config = dict(
    normalize_top_k=True,
    balance_bias=True,
    norm='rmsnorm',
    positions='rope',
    rope_fraction=1.0,
    qk_norm=True,
    optimizer='soap_variant',
    beta1=0.95,
    schedule='wsd',
    batch_tokens=[32768, 65536, 98304],
)
Below are experts of layer 7 (counted from 0) of a mixture-of-experts language model. Rows are named router (the router's row for the expert) and show model dimensions 128-255. Each number is 500 + 40 x the weight over its row's rms, rounded and kept within 0 to 999. Numbers have three digits each.
After each expert's rows: "mostly gets" lists some tokens that are sent to it at least half of the time. This comes from a sample of Wikipedia text that the model never trained on.

# expert 9
router:551486485418475485490497510481513541535469483499495514502499538567522548524476472549502556593533490497484514495530522448542490495527525529488575569479420467419534492488547504502547528545528531514546546538452552493562522517520497515555490432535526418453482502501463485496499480507509473535519509555509500468436500474484470467462531495410480565460471576551538464509486533524559503415505
mostly gets: "0 ", "6 ", "3 ", "1 ", "2 ", "7 "

# expert 5
router:570496546421412481536559485518497542468434562579512511439477480549500598482471544490540469500527498469446563576506528402519551504541585553496493475484490520452542528567575549525521438504500571487537474523460499493478486535505462527545467476453518499553479532537471443523458422490524576562506503510543455490489550480498504557566498485473535572446430513534509522487513552486545449488439
mostly gets: "was ", "have ", "also ", "has ", "been ", "which "

# expert 6
router:506447510420383481485529509454543517464528499502537516465515464548522542477478495557567559514515495530504505540480488475519458506584564531487477481516471489512578500487505511514517549541552515581511509606489583459561521496483492541495519530467552417505525475531427555529465434470494514496516457524538433432515467493539540590515490501510481572487493517527524508464501502492504442495485
mostly gets: "Sh", "Mar", "Ch", "J", "H", "Ar"

# expert 8
router:501471587491504474450408553550493580510550491556538516559517497519558520483570490520576488486519485503474513505494512511541494481485564547422545534512417408479536489548460470578450550537573527511482468488490563502528497512514437497538482484493563529532493459518441565456558485449512508451503440419438494431547465498551537530534534546502459549532547507538576566455481494478487534452486
mostly gets: "201", "202", "200", "°", "199", "198"

# expert 3
router:436447485531452495522497556470501468466477532538479472473533511547556526526499528558507547536534468511529475534486470477471478532460530477433519525536500478449510494465502460536546540514550542542527468593499518543505566520544608576481500484495575499497519516517446515451437443545538520474430429505550473482507502523454476552514556521515416515500493511492458484421495525413566391427426
mostly gets: "| ", "from ", "with ", "of ", "after ", "by "

# expert 0
router:468488563473408434376518503507499524449520523544530535409542533540468528508507459488495520487544512488473474565550598513532478533459579525509482488503478527466556541533498531570454474516596550496517467519449581495569507460543483501530514548496492494498514557530498546497515517520546534505482458494497458462550498455481466549584493479497443537482538464468505480482468545524513513464474
mostly gets: "J", "Z", "Sh", "V", "St", "j"

# expert 2
router:461515519555538495517532526485580473531486504562473449566549513544440514494457434533492545521435504494406536560488510536559512490506510478566460416498532500507541513535557476507494492562503566518540522581470513528541490467579495525519467578487583445512561484475393503487445551517549593524489483495540479449455565502520482556501484533484519514495463507519527524548454503514536484492584
mostly gets: "\n", "==", "\n\n", "\"", "The ", "==="

# expert 7
router:524490511456457469489514485504499577407580549540585548514461495540514532500524476469530505516566554508447501482551463457470512492491551487461531558491480523447544486497492466484479537507503501564556450527455537438507499456523457517515532488515491515546493520510557521505533407485499514536542466562546491449554462524464533488485487544545481562457466584493481504448562542593527515475486
mostly gets: "the ", "his ", "and ", "first ", "also ", "who "

# expert 4
router:525465519507418534409534554558487642498544499535457540481505489541492499468487471520501569436513502557471494540531539491466532474486555500514582522458451445477498501540569488516490499468582549518503458537491573433548517496562430533536509448427552465550509463485489511462563443473545503490478516466539438504535492580512445555494523552493477534457551529531452503472482526484554527477438
mostly gets: "3", "o", "4", "an", "en", "in"

# expert 1
router:442521568508417476469526491482478529478495507563527523491544483514510492481541504526462524508457475429410479485554538479508454472440532533488480528459526459441514474527501430522566554555515524587533517505466546455555503454458475537567496526498523456545518509548529523484498498465539523540505477466468468456542545507495467521464470506514498577437420517543549491479438568452508494415521
mostly gets: "National ", "American ", "United ", "film ", "States ", "World "